Weights of a small mixture-of-experts language model, trained from scratch on English Wikipedia.
Size: 9 layers, width 320, vocabulary 25656.
Training: a variant of SOAP for the experts, 346M tokens, 5940 steps.
Below are experts of layer 2 (counted from 0) of a mixture-of-experts language model. Rows are named router (the router's row for the expert), gate (a neuron's input weights, with its number), up (a neuron's input weights, with its number), down (a neuron's output weights, with its number) and show model dimensions 64-127. Each number is 128 + 24 x the weight over its row's rms, rounded and kept within 0 to 255. Numbers have three digits each.
After each expert's rows: "gets" lists some tokens that make up at least twice as much of what it gets as of all text; "comes before" lists some tokens at least twice as common just after its tokens as in all text. This comes from a sample of Wikipedia text that the model never trained on. Tokens count by the router's weight.

# expert 7
router:158113097079083130109131116171146105132137155153096102110123151123117101140135139104093166176128171211140128145107143134124148153121114101114079150150116161085124142147143132122130106071125138
gate0:121088164109125144119177100131131110120097107107151082125088114082155126131106097146091169144073107194106126166162154156133133163113136091105098115130138123134133192150122122107114166133102160
up0:114154106095163108152140126120117128125156134161127134127140111185154126161126113136175143121120119100120119120131161146102164138101112128121142089114125128144105136167150097128112130159155180
down0:105169148133115140125115124121130140104190149116129185173123135106152155136139167138143131120158135162101118103165119077131107108083144141124109143132119126133119133108156109108139109064117168
gate1:119116127106175135108142124122132057139128129153113124071091158115112121183098138114093113162114166096188109129179129148153147164160122086139093157114132130087108134103172129094143128121133135
up1:120139149130162121107113148127137177148134118121121136136131087115119139086151109124122151105130108140116135107059122121157150122122091138143175125139086130135143147129097074134127134108142103
down1:137146123148196141105124140143095139163106145112137166128143107160109205138147144113118159168133151082114134138124155143110139173147104138110143134105090181160157123152128125151069103120130114
gate2:134096136149132084079132173131103119095105149099153121154148093160100149145131134142118062128137127187139130121117112118104105145106101132103140116124089105125110139120108082092110130109148146
up2:145101117098143183129119128105142121109134149084121140095121152162156121121106135132084182154143156129117149135102120151121113121142084125117127120121126064119113116131121120123116163048117161
down2:144160125125134149170134124102140124083129133112116106109135140118136117117098139173122124115147085121111145103100145156164117123138110170119159124135164097135109155096133135130083195099152131
gate3:124167139110130138123105134136108128120077138143112125148132116163092147100113139099117176127123129162118154114148142115103096084108114164124162140147100093122141146105078141131192140116083093
up3:131127134165124124124151130127127130140133164113149143060143129118120150165106106137163115069178137109138105145115151123185129121126176128133138133087154145078138164118182109148123141139173171
down3:139092115154137103127105140139162146094172108147138134139133108161139176147110113168137093169108168101164142158119132139117156184138100132142123118163132139139111158149154112149152111090141103
gate4:143111120110131106081092100169087156115148170133127112097123135109153108087116155122164123151110117164122137113146125163138125141097106136114071106080091154137158115115129112175091142107095122
up4:155096074134117072070104136141078151102146154141098120099128127112166097114119130125118128145085119143133151134123145149150137139104120109110047114092099162129148124121149105170108121104122146
down4:136097115114131108131124143135129110071129127127163130130088120095147133121123084150141123141122124190138123131093110117161113166107124084113133133124129135100113135158113113140097141158107142
gate5:136136104152078113091134169110158102128114137124117143114159133098111098112126135138083117178095146157115144161132145104098101105118069110109158127130110131106102095160118129100142147102115129
up5:151128147136149108099134104124163101162127183146127123142154154128163131187123108126138107093140102162131125109114122087113150137081147144161114105157147114104140118135116135132140077194164121
down5:129155114111119091097064108126114116147147125142100136109123116097135149165115118164134140111132160143133125125123124136061118067181132110130098145128129174124166154150117165106151130097140123
gate6:107131112128108075135156125158168112102145122179128107114122178117144097128141116145111107154149120147113153103146114118147104128172177098124079152101145149158143136135136115091139144118112162
up6:132136100143154160109098128107131165143094128127150152146146104145084126118067154099148127086108174150136095120124122147105136146098111166133157113140120148113112094111130126145060089142136088
down6:153119178160125148122146076134124164140140135090082131142129110154098099122138092130156158130096136143179106127096146164130111141146123120131142147142096155123148134181166126120131140096139132
gets: "-", "\n", ".", "s.", "|", ";"
comes before: "\n", "-", " The", " In", " He", " It"

# expert 2
router:158074108119130113137142129135120135107151137140119150118107156150101137139110106147114132152126138182125129120118108101108100108124099129113093146131128127133171162131142103090159114128096130
gate0:148102090150172116146163129125147094114153111133148123121099123137094180086126105177172098155140147160126136140123120158152117106135058144130138120160150113104114107149132118133126125121118154
up0:125154149097143173147096107110130158135101118141085150160153135129163106141147131114074157099115112141136122107166118128115133130143202121125094106116144119171147146115134107115107113139105103
down0:162123152147085123119126128171122124125116137148109174104091126121132099162126134120098139108132107152130104140150116112152147109143144137091133129103135094120161091121113167149113158102135095
gate1:096148113127143141141119145108133133111152058112106118126132121111129104086134116098146137122111099122138109119141102129138153131132130108119139104130135125109151104128173131143126123112112125
up1:138108122113104143129169126120114130126144089095100102146131132132106106081148116095159122134101100128175144107121115142139141138159142104115132128143145113102152109090175157146143106135109088
down1:132110131138089124119138128113162102160093134085084111166151133124154106106120102118105121160143154142128125162127095089119079096116112119153073100103124123138135168128098122113171115126114142
gate2:123131134123116126149117156098109118167156144122135098108121183174098123094134153124131100149115138144172151163120122135152096139182131133158114126156106109147127103131154100122108102115131068
up2:101122146153090152130130136177162117120119135100142147166105114132170109138112133116129140136173148099101138101122140132152135170093142106090158130136152149112126127126160126144154139153120146
down2:102136114095111085155163134163121133138117137134147107145138111111167103168106149147147133142111128138121143120178125130108145157108128116090150135152193113105113113131145153074098114114140152
gate3:105120139157124143117147144117131112143126104178121112121121154143135155099174114133092119142112139116128150127110109149124113167131169101153153124147135143134131116131141170140146098137095116
up3:098126118127123149088138144107112123154140111174163130145142115154122103109177110090074120145162160152112135113124096139087151138148144143105157102137101132139101135114126141128155111113129133
down3:117107134140165117116122209109116153120154101123156125188134126155151132128136125118164138146118120136181120167112124093125115150099144111152123115132114097151141094141134113132146124146120130
gate4:152115116157184107148121106149088100110128149131120145188100100110127145158089113121111129157158149118144129134153178135144106069106115123168119132080143119139118108158137138100126104153125102
up4:136120111106065164093128131127147142147111103123113122062163125132128104133182119101108124096140108128126109155113088199109151152148153108096094126183115166110148132121145119184128124110123157
down4:131130130124133110158133123090104076146095142132104171136133126147129126118141156109089151106099136128100132133138144141185086103088110092127121119154121121129094137168143110153121136082152180
gate5:114157070153119111116104086109113110148133090129109143123144137138155124084123127114078083122092120140112063093123090132107175104145099101092136129131125121161133116135160103133208131108085108
up5:123126119142127124129116123119116150174172095137140137158183144170153076085136135120094096136128128122136096107142108142132118143160118139095113145127149133160141121122171147119151110132090126
down5:145156117110127087118163122109150133120137145118111125166120088161090070132116155095106117106135145127125138126090170139143146122107114146106134115116100131139157154133152123121128098118126129
gate6:176158140124153146109127092134112152137160123124072153125176140164132157180116094100144123107127123121136143156136115108066085180150119119123172137156133153109181154172163132082121164156087181
up6:168134162139139156111162138203075160129140120108129168177135184107141143147114137124136146152124096131124094152138106129079083150130081165176130085120126145134171158172133125136133158161107121
down6:132160123107133142184161150132057127124142087120145135146135106146110103137135110168128146124044145125144156164147139102108105067100150141133107089167111114095100174125174179124116100143129156
gets: " the", " of", " in", " to", " a", " by"
comes before: " the", " a", " his", " first", " their", " its"

# expert 16
router:132141127121122125140129144134147144141133129156091121103118083140126137139118112150111126140126141127088143148113121154113100105150095115118163129129130141129060083148162154126126145127113130
gate0:100119122168151132131122130157134126118108114124156134103122103122147167121161084090104150101131109095145166135100110104093154126126129125116151145048148132072143129121097110111170124104128154
up0:108129080169133097110146155094112148146106067121166128113137135099111117143150095123141111152138123115115154124107153162106146153164130099119075093137134169080131143169137129176142110121105150
down0:163133098118102082105092139113093116147134081120124098148090084092070094146142096096157120117122134117142134151122106123121134170137120096181113127156161145102157080131155123138098121140136150
gate1:158138110107091099112116126083124095087110111128192106109133086111149142149138087151122120073155152172136137167162140123110125133145141132127162144122125171127115145129097150153152161146138141
up1:106140090125151099096139142131094117154155124086122121118152105157109148157120144132111114101113144129161150154119115169053118122149183158106098131154099181113132123130147101103156101138126123
down1:113141115126097105165137133074116132128135133090180091147182150146119124110109136139102142095128187119113138117128118114118156085140168110143115202083084144093130110123133161111110123154134095
gate2:099111137115116136160129116110105127154146122171106133103114098169111104101154093145160120140148101103098132150141127106118114089135118121139139136086105119127106180089119148127140112117155136
up2:141124146123128156171118119120097118129147150129124128135136117155163116098107113120107058154136147123100161124126163118135178134158130176122122140121116144119141115130112113147137125120123118
down2:137098120148124138111131132096106140107110106136164129114135152155130131153118106129149141112115125109189112097149112115108143133110111161137140189113178113133115094127142149145172108160169123
gate3:100089097183117116169128130134100100077138101111101122120145140102169124153132136131081109102143065139144153136125105116153127111142144165147154120077140100122123143141143099135088099113165109
up3:171153153080114152086091126145130152194083102131148086122106131126134142113124184124106146140126140130110132117163123061125142143110083099090101155151127146129099093141112148144164156127114152
down3:122120090097129124103115131115137177209146114168137139115133136134139071121126087127144109120121156146119153181126118130101140102119131147141115115112105169134147106137109165111141131100104132
gate4:144131140130079163144153178107113093119117114127094130133121183152128124100103105165162132133103129112147151166126120103108107137165111113120144171073087132136153103140147158157123138144107132
up4:051148124105122116119135154123146141133155181157111134112120158152129114138178138115131128094115109203108125148130123076095139119124106146125140136107113122179149139132129128139179158193091118
down4:160139104131125123094107161162083136131137114133110131127126154123136165100147152181113164132151107139126102172135118126103119134074139126159123119122115144112095101153158149148178166089120101
gate5:103164138155118119110159103109144137141149146104140145122117103069124150120112110106147109126153099121122141110110131090157144127108113116141153110108163139104118143150142147112167152135098165
up5:144107131129099114104144108134107110169055118128126080113159086117140157141050123127160145134146130114148181158126153138121111104148136132125126157135099091144107105103125144144107098123140112
down5:165130101129114110131110121134138100122140149107113147143168115145148118138136097186145107117127136136145092150116099151120128138113122164134099115082089098139121114115114134125162109143156128
gate6:134157100133193117155190179128121168134136143111122114148164080140148138153145127169163118153102097156092090098122118102116143114070136126126136134118095147122138116141098147157137112140098151
up6:128158089135158114152164162136129133155148129126131137141139065138152142121095142137163131143137135116115103113112167146110143123089132117125164152133128164163089161141111107115122105143112166
down6:145103117171146083114084151128136130126113127112100107165182123125094108087118111140116102116179076138156160128091173119122116165087144115162132110102088152111102103103074125130115102135129121
gets: " and", " was", " to", " is", " as", " be"
comes before: " a", " the", " to", " be", " was", " as"

# expert 4
router:145119083113121142122117093134126114097158160153113184117146110174143142133150121163141098103138141126125103143108127155074107167148148120119155123137155149103134140173117127147116143109124160
gate0:099130120097098101136167132075167139085134152121113130174139130164097150105120088161131107109144161158114109144125150125105124122173131118189183152146141113155113145130129137180113088146152156
up0:135123107148128150111088165167137114162111113135101123101138126100177119150134136094125107108130133086111153145135130101135135141090132121058076120151122128134160126112115117112131172095104103
down0:202125158136119152136105134130092086118134112101121141092116153114154096137142121111097090127106161129130131090141141155122146105133131126106138120113139122102125146123146117111143090122109135
gate1:134118128096134172124131116137088128158103155142185163134162122145118090172127134139105110138160083085142164180122129125118127186124133098120115149091120141147080146114118088126146143160151151
up1:060162126107089099111117113123146127144103111096115111184096122134124136103153131132170176111105113117116109117086110166120120119152139128149116113112112131114125087153170153100156136158113129
down1:101128122096116123101165122141108154142116136123142071154124155109145123122155078109122135123106190159141133123145082129161063138116126131160156173139135097124145168127145132147151159148117138
gate2:116152080126169105112164143149137131122122116127109161128124143092136149114119129097118085083135148133115155126142117133099135137134125094115129110107151106146097130160109172127156178151134141
up2:114190132129125112104172148121158138142148112094126148115139133112112166121151128085138125080143126126155153149117115160082139126134106117075132124096143119114105126165148167131155181171143141
down2:125127128161175164102181159114140115132113108133161119118115136107121117156094115100151133149114130103116086100124123103135103142130100127087123152078080098146114145127171148130106128140173141
gate3:160073137121066075128101094131098131125158115158119087102123175144213132101144146121168098152074131114097138092143084132122173149120107116120129135135110140104161133126133101133166133102114138
up3:115138108155135124129150177106168128176105091115133166126187117142041097136106141120129122118147091151132163101121113104138122101142138151144100145118121124138085121085100140137104100108140125
down3:103134101132126168167101162149141139170109123157103094117145110090088168169145168108098141137137090114082144119143111110153156139113106143078139115131092130120125126144157147146143094177152144
gate4:126154115122142157110151132117139158095115133111119124091132171122123129167161097150118137183178137172131074139095130136146162114106128119089106126119101089086089098126104137140116126162112137
up4:124120152155139099116138143042107126129146157104157106116115097105168151097167172095155099110085106131122168151113139104104131123067128126071141160148120127174117139108139099162158139112116084
down4:115106120110173113135140128142146120131176141173128125146095147133141146115112169116163125150140136095149163132123153157095089082089132106138176112113134143143074120113152121109183129112114128
gate5:129111079115129138108172128154172135121128106120122166077133130097120152140120122132131142130126147144116117086091122151130150150088095154128145117126187095145140135150171145113108136122147124
up5:148090138112136117085164173103133168090134118144158142097130130120116136106118109147119118150118150129105103105096132134157178133079106117144164142130183079174125113141156159124114126130114100
down5:128193106081124114124181129116101122144127118134094110084115120149127142129114133123149139131119140161117140132181113145124130117131093158140127130138139094053094074111164119067126136142156108
gate6:105129137110110131170150129105107161120116153126138168157150091137137111155114135139147103122128089110139146143120162138131106123134141147094150110167147136113166104129120095157133098099137117
up6:170155131150117119110151107140118085169141129134067108130123117131096136101132126145123164117092166153121110065184101112129119123108123106135096112100141113166142069144154180152171167134151149
down6:133099120108154113106118144141094118131146120148141110105155151176093112121117102163107105138101091123126127085138174127106092130110096166197159108141101152132146136136158172107112114123122118
gets: "\n", "|", "-", " |", "===", "=="
comes before: "\n", "|", "-", " ", "The", "In"

# expert 15
router:170129133125118132132151114132113164123167152153104161126118125122114151131149108116147117179135129174105147145128128137132119122136150115140128160144129156081159150136134132127115091102122120
gate0:145121149129115109126184120153128128121146154106169164102126104137119102100151141106102117110096140110149098128118163155085118093135141146130126158119123148175107195126122144103139114134137085
up0:156119128143130108106160136122156116096158160102140188111153144109136122078164125109098095128112140126153081129106157157100122110157122137158151156094120130161104188134120144111126128138106121
down0:135165117132079136166150090126128083103134116100100165124140159108117121133128114115149106161124106128095162107124095157130103113100145145160112166124115059149105133094116146136160142126158090
gate1:108143136110133146160131162138106087133119115151134154132136125122121113116120098146140136128156153140104153112154124110111170116172111105130113107152147134122118113133096099120139154129134128
up1:077125111155132132106145110080166165123151175141128103117116133169137133127107154123130138136108099071146129143126155135140103119123154147115136161125171138116141125109185155120123083122124141
down1:135148125101145151096105096118122097109154167110117129083111113156158125140121116113133095085109117125131158148107143132135112160099140117122142121141123173124130137117186147117089131155088088
gate2:114129128119090139143106184147147125086108135161132166106085132145133101110163110133153146124139138138130088117171123124157154137130140081123159139158159118133133102174143131154124137144168109
up2:091112134144094139116100154148168151143085132118125131140124137120113130155141151137129131108155121110139092144104136137159137183162136137142102172167109110132125102126116074146143141112093163
down2:101137120093121135140071127102125112140150170149140166113130127155091111143170172106122157119128135132133088135145108131138111129181124088138132138152125116113133118086157102096133116148109128
gate3:116126127152126143159190128135130184137132143146095117134120126153114200157104111152131103111122168128133116081149139116137100112154113164105126125138148134212129129140138165128131112094094129
up3:139172127108146114171142146148131101124141116121106095185172102114089115136078144135162094096133162143109139129115111146119113127188119122105099158101133161121160117139129125109115137131126165
down3:113084134104190102119152131130138105127124141156132128128161133138142178142120103156142136124083142125116152117109089145151204141168105130127089161114091141111135081137117183164125146173123110
gate4:128135097152084109118160111117145124153169139136095121125111160124087180062153117139174137140163147172149137143098115167143135096146135110156206133141117142113118120121155174148144122131145110
up4:109134096153071094106160137134139131151165135136097095117098179144088163082153119146156125144164147169157170144083118188140122092139138114152201126143106138118116135129164159153165118120163118
down4:124164130140148152126155153131145137155167183127117117157139166122072112088126113080133097121158127153084145148102144098162159105129126146139147123157157119154138101114093147124160130108126142
gate5:178146124163144132124127131123109135144127148123128150117116117151103124121103145127118165108137147097118120151102119133155108117129167164145157088122182176130158114090101169108131169145180160
up5:159147127199087140121140110110155118159138138158130126140119097139074122147117157072152176144158137100113105127119131112174119153139171151110140133138187126143167153074087147117121153130175186
down5:140081129146167153076179123067151121127158152140089145098154136122158163170089102120129103106125157124147140130146156106112107129097129129196111122111131100142099098111119114122104161137159100
gate6:101133147104136124131156144079101151120155097153138128134134163101132169125125102122118122157152088157109143125104150170138135167085121121112128097161129161140110103143149188113145095086101096
up6:102144112113105162124122114134126116113159082097172138132148181147125141156142124123119132146141143094128117142097096157129125108084115122096104137127139112092079170119136170122089096119127149
down6:112163134173107076136169135151164105086129093164129094092139145133178125104114101115141115127104139096146133099119100115128068091129116150097180120118176113180148119169102152126113146152110152
gets: "\n", ".", "s.", " ", ")", " ="
comes before: "\n", " |", "-", "|", " The", " He"

# expert 17
router:148138111107154117119126129124151154108132172161083186122128091157129116114119159137122160125147136146100101128128122119119117135150100109106145148099109118130106081112138112093127140112107120
gate0:105054142149180090117109091114151123115132098139119098121146095096116146072137128119167127161137161121128105138122108136158121133161111144134088160167130100080097114131084123105117169137161133
up0:136194097120096150116144143165098148107109146129138142120126159147154101188120132151108141088103104109116141096147150143102129106103139111132143105104136159169135120138154134147152099123112145
down0:110096108132103117134105107137119163137126148104135139107085101161149187132135150149095113148129123182139133134124095147146082114134151132143148103120156151127161147126100099127121128082156149
gate1:144120141103128166146160117087107146091118140122127119120123092126153137078142140128172105149116096169132110142158142139099127127145113133135151192109126117101148152093096109161089181119145153
up1:133148150114156166122150120142133129110098144134091156120080075107156138112104110149150101112127106128127145134141151104108094118136132121134171173120151092150111131087112121185083131129100138
down1:115146118123114141099125163133118151115089126127096152140120078141110109122091164141159112042160142193147110099160132113140132132169117094154130131152122114166144152122108144170100116116128153
gate2:125155085128127079098161136103078134114115118150120138108119122098159156159150126129134101104152138120134106165200125120142140139101114150123139124112067131091148142142158121085182127139166122
up2:115129160103126103106118117166143140133168117059107109112159142137088151159138108147172130137104114108108135159119094136134082156121142135128104130155154188173146148105129131169136091096149118
down2:153123118140138117108117097146098091168114164119097140108179146164125131103147118161159156110144115136116114167141108121084094147155123086129150083128125149096134104162081112098106137140154104
gate3:161121122112139118111121138093142133117109131142128150057080140109082133113113118100136074134122195164165158114146145122107164145123131115119137108125110126141154089128109148103103112126153129
up3:088170157154128110120126151118114092132146124114138182107124125153141117152144101154136125113150104158100103109148135090076110128130132090118147119111169128113100100118137161146137130123149126
down3:112092130156120146166114139135158133104149131173140156093102094130132101125143120152145092134141130155135159131110082098140109113129113114141101147154157117085149170165156129155170178113161158
gate4:127128108125121134136131166099089134133177122123133141118134129116089064079168124119103086108147142164134080128108113132137109125125120171060144133116112126077136117155117185076089141112106147
up4:105153163110148130131148098165144097104158110117136094120170157145140174090118149105106151141108112114131140153115140102150124133074122112183131144184121144182147113079159171151104110111133116
down4:157130148146115127162079156118098148161088146182137149094150151184130109099106131129139150166130113115070135106132092116101144149133176154148134144132126099180158138128141112106121179132179111
gate5:108133127161143096130123095114129104123149158180138106108144133101157157134101132116140083123103167108119148164106146134146147150127111153129111153099115203192143183098107171107148088115182118
up5:134164146076119135105122101197180144088149104099116121086161135124092121100123134163143121111076129140100139130137147133129120132144124105136132106126118108104110133079143142125097098170122108
down5:163097143157171149101106133089124099146136182126099098091143139108100176108127150160105140118124150155134132131088107119116102139089164108140107119146143103070121133161159169151140157077129136
gate6:101093121152124158142122132087176148107120145155174131145130099117098157117150131110127132106145109159156143115126160133083126132116121139109161117077165128109108120118118144152156163130120151
up6:152140071143139112086160119163094144103118112097080146092140191113113126105094110152139113073108146155162116143129107153131139152133139089186126111127093151153124104083115099120076148132142166
down6:156140106144097148126105077139141116092125142112109083139116093143105155152171127123146131111145106140146119112119122177153167145192118146137101138129137131187111129113117126098142144186115167
gets: " |", " ", " was", " 0", " he", " is"
comes before: " |", " ", " 0", " was", " —", " 1"

# expert 12
router:143104109105089160114117129186110119152154167154091109125067115065102141157129128152094138153126154178149122117139091153109096113122126145147081123138159182117151093152130131145156084123131166
gate0:087114138127152175111133120167083102141097118096127155120106188115128153151144158104104070127161131112130115131156124102121120099124156125111142129116117110141134163137128113132128120133095124
up0:142116154154134122101144155158068145155104098122109105133136147112097151099143128152141102098129148113158138109139122101097124103145180121119165168120159154135141141158121136149119093160117174
down0:075102132129149142124114139101169098116176050121124125104091153130163067091140115153138128170141048124159092141131157100118136120140095128063154161125143127124115150091133120108086118180084128
gate1:106121151127166095126162090118101149126150127131148135147111150126136132117148112142102144127139141152152108088135089154124056128142094110159129118121137135110145169169156141154138149120154115
up1:139162090119115114132088123128115095147102116084161123055092164117131115131115128114105164123156112059148107137093157122113151130124101109133165113147108143158156096140121122132126098160144121
down1:123165163087122103127104126126130133128147091153111193147104139099147108136141110098133117134106152127148165130168128084159080153093111111146127165108136133103097122131099129154122119102074090
gate2:146100135113102121142134142123126160126131160152137121150113137116122124120112119147102163085151073150132141147150141141141119120133151148127159124102132153108164149122155118112133140151122088
up2:115150123144155119131096122146127082151129098102123130136135133147091127136140117126141100153115131104113118103076092123146115138126114105153097148144146141138146120138127158139105108142117136
down2:159096168146184095136124142137158099123141154184097125113139137107104110113123131168131113103114122112102196103115178107116110140097113145112151128132136099115120074100105130165143125142150131
gate3:158150156126126097135109104140112108100130090123128120171137106143110131167167147089127138160117126174097112123126136140139136112146110108170144112130140152147157134135086089155146170129122123
up3:106110111170115102170138122124106104125142148105156131144139141131092108133100122158113126117156124101136119153149110092144120068090099123142136122103130095145132120138096107174126160161173142
down3:142133108110135118094146110125089134116122168134123117115142118128099138106129167133166101111126148132153128101175145142141153101174095164100087130106120096144118055157107111104116106172107126
gate4:145122132155130117170109156146161144148097151175186156119123115140131134151155149113118114131142147193154155116099151122114119146134185129081104158096116156139124113116136126133135147127133122
up4:136125107097096112085116171105126142121164164060106115153110124136110120149150119100103122137115133135128119089145139101121090098123162112115133142164171162144158149067161112149158167136142141
down4:102070089197147133114156099149160181133152116087107140102093159142176127144084095132156121135171135111113120096109146101118121097119113162129085153141175134120119133098106122171161103141113106
gate5:102119129144103111135109127139111162128156137129114098099129098136146138150079100163156098160132149129070123127179118122123099130109147129124147133127142126122143143094082164130116105150106122
up5:131114147107127136131125141124126116093133078129103060156152148119129123122083104170109153164132196150111134116156131121126120142119155115098102108136159146137153106094126118129126140151127148
down5:112097128123112083172110109110148143069133168142147138166074101151098106121130084116180129109164081106151104099135117128161141114161151137196103128071149104104160164118110120189118119082120132
gate6:136155105099105144127112145145085106161140116134158128101128152150188086122131125098123135133133148143158123133164075107127157130153147146126110126122135109100152092137136098145185127108103117
up6:160126097148088155103151127089075102127144122135108168116119098118175101125138138124094142077137127143119106103159116129140145079148152144167146133111122110113133043084143102131164130136111165
down6:126118109141165169149166134118136129119093083112139149135088151093131127074116074134116097139128128146113134114168097158141102139157112106120143110148129127168157108101097107143129107150127055
gets: " of", " in", "-", ",", " on", " at"
comes before: " the", " a", " which", " his", " New", " an"

# expert 13
router:122121130120140161148126137136119146083146145174105156098129137133138139154119127140149124116098086156156137154112096143101128146156129096153136133147146170127141126170131125126130115099126163
gate0:136157159118143102122155139142169144104137126140113109099121134158117131136073113164174130088141111171094141129101135115120145108121119106090100136120126133092149109162145128099117130078182147
up0:163166152156154144095123160157128113106108118144128126107132155123088111183142093147159137116127137136099136141093098116131134115115108118112091147159142172113133125167164087081074107090167144
down0:136132122108124170113113127097146159138127109121130135116145121140104170122115089118106157155132096145156133085116110128136109137135111153128141117119135143123130095132161101129156130123128096
gate1:160141108139155169109146168136112106145123146123123132162147131157184131133143144162095161173101128091091114129095135130125116153120173104107114108078119175142128108168160113107109128146125108
up1:134162103144083143132122150149112132151109121161105102126087066156117119129122130138102127134165133134128116114117130154151098118143154141088128157070130111155136106155141076114149083137161110
down1:075155186116121073121157144150141148148100138121084117136158104119111109102125115142192131125112134169105132106104150116089127142135105184178155151088108119146146097115173122134123116142140100
gate2:101158110162164150115134108150131138185141123101100134119120153133155116100159131137089106126130133143148100152116100124139123139156120111111130125114147131114163072160150126095116105111134132
up2:114131134124191172109154076135107133155124158154093108141129125112156154128104138156108078108112142127135158151097119154178131139163119089119095125143137159116158077145142156110084077123151141
down2:164171138124130127159161113117133155149097172154140154111141125076129150154086135135127135138115152140138151122120112107132134131132106099145118135176163081122122142133132194152160111094126119
gate3:102108137121143151164090097121100116153110155147143127117150113163162122098168109145094147150136095169151120121159137155103121133136122102084136120107134127129206114107110129127097088065127127
up3:141152135085127108097128176096136157131122128142097138165112096129075122135092142147166105106115136108114105127140126111149136103127159163163146143134128163128081141177150102132137134197111148
down3:114160156102133126127150149129123129124149106113201133097099117115093107079101142098125121102108187115172097140092108107139106087099158136125127172113110130123132088142154115155116118145133090
gate4:087085100120150174148074129106157134111101150159140134162094146144125151124149114123095110154104135150148172102132099113134102118139100138132150108156152126147121182115108127105116109138139106
up4:158159139138114103139150111145115165137121122100122158103115086139106133149144162130185127127141158091099104158142149173123119120111130122105082126068124142129120130144134118142118149120129165
down4:170137104175108117101153121138126098113111085092121138128143079145128165092118102140118150115116146140106149161149136127091145101159142109098101105136106110146129081116140120104107129129121140
gate5:108125104163097154109146158108142088128145117142191089140122158165108126146151130158128113124133128108122170087097114131141159164158118153116145142152120123094096115102101128124100098157162153
up5:137105122138134124145109149114102122121155134141145083136122136162095164140165139161139152150133111153103136105100151131117149099150150109127140106106064151091104134128154113154143101155125139
down5:139130117138188123096164142140145125094141138091136198100121083079127131130148107167144134159133132116138141140169139103111115140111143095100122148123133170119124122127181104127102134107116142
gate6:098153120137107132146109142160134130117113149117161125129116131095121120148105103079140134137140107138145098139106123115109130120109119146154172101121093100113109166080094141137160117121101116
up6:152104110141098120084139146134112136127131131137149114163146131121129123132134140176116084099125135113134121117161103139153123136136143153125090121146119128100123101135160128149100142130174123
down6:122099168126162123137142120139088145140065141113113100112117105132131138133121164130132118124137130145118168120111172141170088140111102154132152131164122122139134123119180121123151153121141122
gets: "\n", ")", "\"", ".", "==", "),"
comes before: "\n", "-", "|", "The", " The", "In"